Experts of a small language model: 144 squared ReLU neurons an expert.
Below are experts of layer 3 (counted from 0) of a mixture-of-experts language model. Rows are named router (the router's row for the expert), up (a neuron's input weights, with its number) and show model dimensions 0-191. Each number is 128 + 32 x the weight over its row's rms, rounded and kept within 0 to 255. Numbers have three digits each.
Before each expert's rows: "comes after" lists some tokens at least twice as common just before its tokens as in all text. This comes from a sample of Wikipedia text that the model never trained on. Tokens count by the router's weight.

# expert 41
comes after: "\n\n", "|", ".", ")", "=", "University "
router:132072118136182149094109130120137140149164095112133137186159089143121072153138119059144125120086117129104156152129170164108133127132126098142055158133168139145205093092135109146177121139135108161165046148138090152124114116155123064174126108166130160143061137065202118160167190096131107131159196169089182079148079115095144119133160117168168118181096177087130111140072079149076171124166150129139144093127150094097170172145143120107116145120120100132106137193175067137141136137159106142136158150113147189150117114150134124145092130191140110131144065163154073145152141142093153066
up8:112112188165121123103088136121172137088198087110139052072138135115132128119122150129096137095124112062105099123105074061086140167097084138140149101117159132106120109140137143112142136167102172161070106138132118185195163140142168093161076142149105064143122097086151127119111096158093125118101126147126054124122212156177142079123111136172182101127093148116130118126162177096119138099164143107128142140129125124148119193104180111124141192114093113117090087135149128161096133116147159114136134088145094245114083135081147092177113201130106149163137125143185042156129116104136146101
up9:175119171156104090210146128063082153170149126115096120124086132171138196098121097132084143093160158098094172101101169128123132197112118142147164200168220144107139142121139234132146136111099110105147133102161102168099145129129084149106128127076076127148135180109145041124150172196108105155094151145149097185075113096135136128132129132075134130170098091114098180174127115160118157127133122112130153138114115138137126113174138095167154087084084092113136159124123154098140113140174096108086111113117082160107183083135108097105106089136172054124096095149079109123153090116100114115
up10:147179063107106090143132131142078075163140098072118124176105172175139125107086078109107100160186079165147125129186153103116175154149156125140119156165164151141112184108150093151174119143108082096161129118143104105081128099155130076236121142186101111139167122091116129152170114152117146148131169118103153119126140113178099100149067124169120123101093155085160101076160125134114114087088079131127100133097188190105076164137094117125086152078078088129189086152152100128144112136066103084097090111113120152171116105114090138116144097165093171096127106105158103152153143158109220136
up11:143072129096116101144114112094163124173095121193136135102121138096146104120134109096136103172127067164115142127153115121124148115123126118158176115185184176073186153162127123069134133133097138172101123169054160058113174116179126075122114139106114042143180170141154081159110152171088160126128224129108161131100038105101140085084188092113173111130109167124107034179118141128094212129128133107071148146090108141142153109133140143160155122139128143101159083138137103149114082125109128138085142143100143138134153133182146159075167116157103140120151103162131148097104120169111136074

# expert 6
comes after: "\n", "|", ")", ";", "\n  ", " "
router:082093159126139141108047104171110123140159130105124103111161102141123101169091119153073154120126145138113087137119153161134101206142117105151119151186131112130126041128061065140145150158087143130147157119150104180160102143126104115114122143106148051139126067115110119112072177116149086095154105108141138127100163164160154104046075093121145126142134171113115164133098085104128121127150159134069121075109129140171121052145088152150145180091094166081170154136138156163123133111121122149121113100223118180073116099152099144144113090184139143119051161156127181091123160181109093187
up1:158126114145135090092065144090091144135152120169176127131140154099121097175166123135068195109153068130116117095132122139175165115103175098079100143091148150103134085157164088112159076133130106137119113138141159130121178013120131090135103157099103151165125083103126074171164107093087162145148166088119093112107073190144077111086147140146165117144151163140139184157162145114131076073119138078103074147106194119140129085142176108165167090167110150148110130099164152101113107129111174116141086067140111132154144158130126141084116146126179060113133164093147186205083131131094092140
up2:080191191148134121159053123080170143103161067136159092161114184096074165137049100125204142144110129096117155108085131129162160074141120158128141093143187136148173095197119138128157241178108166093130129081149109102167127092158106099112082110159117061101146076164107114087122147132115147131072142106168146116106137176140130128130148132185096126107094143083088092080143126123129117115141109125111158064124143141111097160114142117174124151083098170101061091090095142125157170158113057138152128119143092124106131126140180105124112137095112137153114083078121158125172160116114139134
up3:160123090113172054100158152089143101123201138180091101138140210072108110077128145163110151102102165137130155244174159146133154144112137134128141082119101185098117098124087139121122159143084065132129148104145052101076083152165190114159074143118185024127115150151091149093071156135133126124140165139088160099131091095121075140171081166145129112092105175126160106137092130076135127143120116108102122124127118111166125117126129104133087101140169097122117112135167127092084130117150130092115115126108132179127107130104131130125152150123145173136171076094061089129194118133113074169
up4:136129188115046113149051110103133155177124098154110126104082185158186136183130061160146158116104065114188053193114163100163135107140125044143092137174132066131169103150154156095160128196083123110157180167118102093137164155159159140051135118104038120140122157097068149118121143126148081085104142153112122148084145135119182141147144127092144113142125116157138158129184153122130113123099087100098148068142122156093138173170133102121074124152117152117135139080097121109065138110125125124094120128160115111159123121141158102139102093089105102129077171137168176093128118091120153137

# expert 45
comes after: "- ", "\n", ": ", "• ", "″", "°"
router:125107136178142117095097143150123112090131113146113138142174140146137122120181175146078088099139129190105120100099141196139114163057134090156103158092145109109131128108107072132098135177059120134185177144102159160187195142103118048221155153115134122094066084064135094114147140087151113134134192136137100146126117172142122141156080112120126128116170066135105166127149155152125107112109103157139159184094151158115136128138118057117127134113161125123086111129113175130083166102097089182147137158132160162136209152147181094073162084157163059106126099127122133155090155166167076121
up1:090119155132102168173130180144149134155158147153123140086146104179132078169139133121149151167120134146092045131080148162119130133153144185114120090126159140089084186156107096102133103101128152141079148076097154134148219094117177102133127116164113183150137168111126136125149129114113114129135163121111123152162137053129111141151171141083147119057080174114133143081182123104063131191174081136167121130160157103125102162142121083075119070134092091157121149166078106154081132171144165179103118133200126105142212170108154086128132145198152103078104172142145092079141148090131089130
up2:130133113094163151168134133179163119087127069166138163175128126170155167105120134094133134176146115161117143123127188138177095169141122125116172079088113123109112116049122131120140102083136080161096130091131157142157167182118197172121134132066178098115110112115093058172168174181093142174080179120176100094131161155145082107165073111121148178156129145145167173141115118167108163140146103118141126123127115071172082093149055081131106124062072121150132153128104138146093161149152093121065143133137166110115186157111126167137122149111153042169149120079169157102113161184111133135
up3:099123126143098127111180157153115083150107085140115167102120151136172112088128059152127147182168094123131086147103129123121108139128100164148168153139180188130110089078136090156083114172132107134125181139078141140056143152099196143189110154173140120130097094090096120152134113099077108199163134131121136119156146138098160128102135088081099136058134181147151170171148113076122141102119129105105134120102064193096113109081081118136139101106138130160132194206146088136103083116063069190118138129085111136117185191103167147116109072078141157104151143096092139120108139126199163114
up4:153134116131098108141157153151123110149136096138108089035153137149129116114166094110186100126093147126126167105088115131169075143142132114068147142070145101118135119054117101182152143162144141121176094107086137148159217131149100159150167128190191129070078150190108135073117164102121073124136147124103134146135174135081107139112057138141134111160087119124172135148079161088134124146090103134163125202125154142093176135066110088094131126106147107158173151163128169150100151122048087175102174145160108152114088126075136220125115140154076132156084127119152078158133113133089119160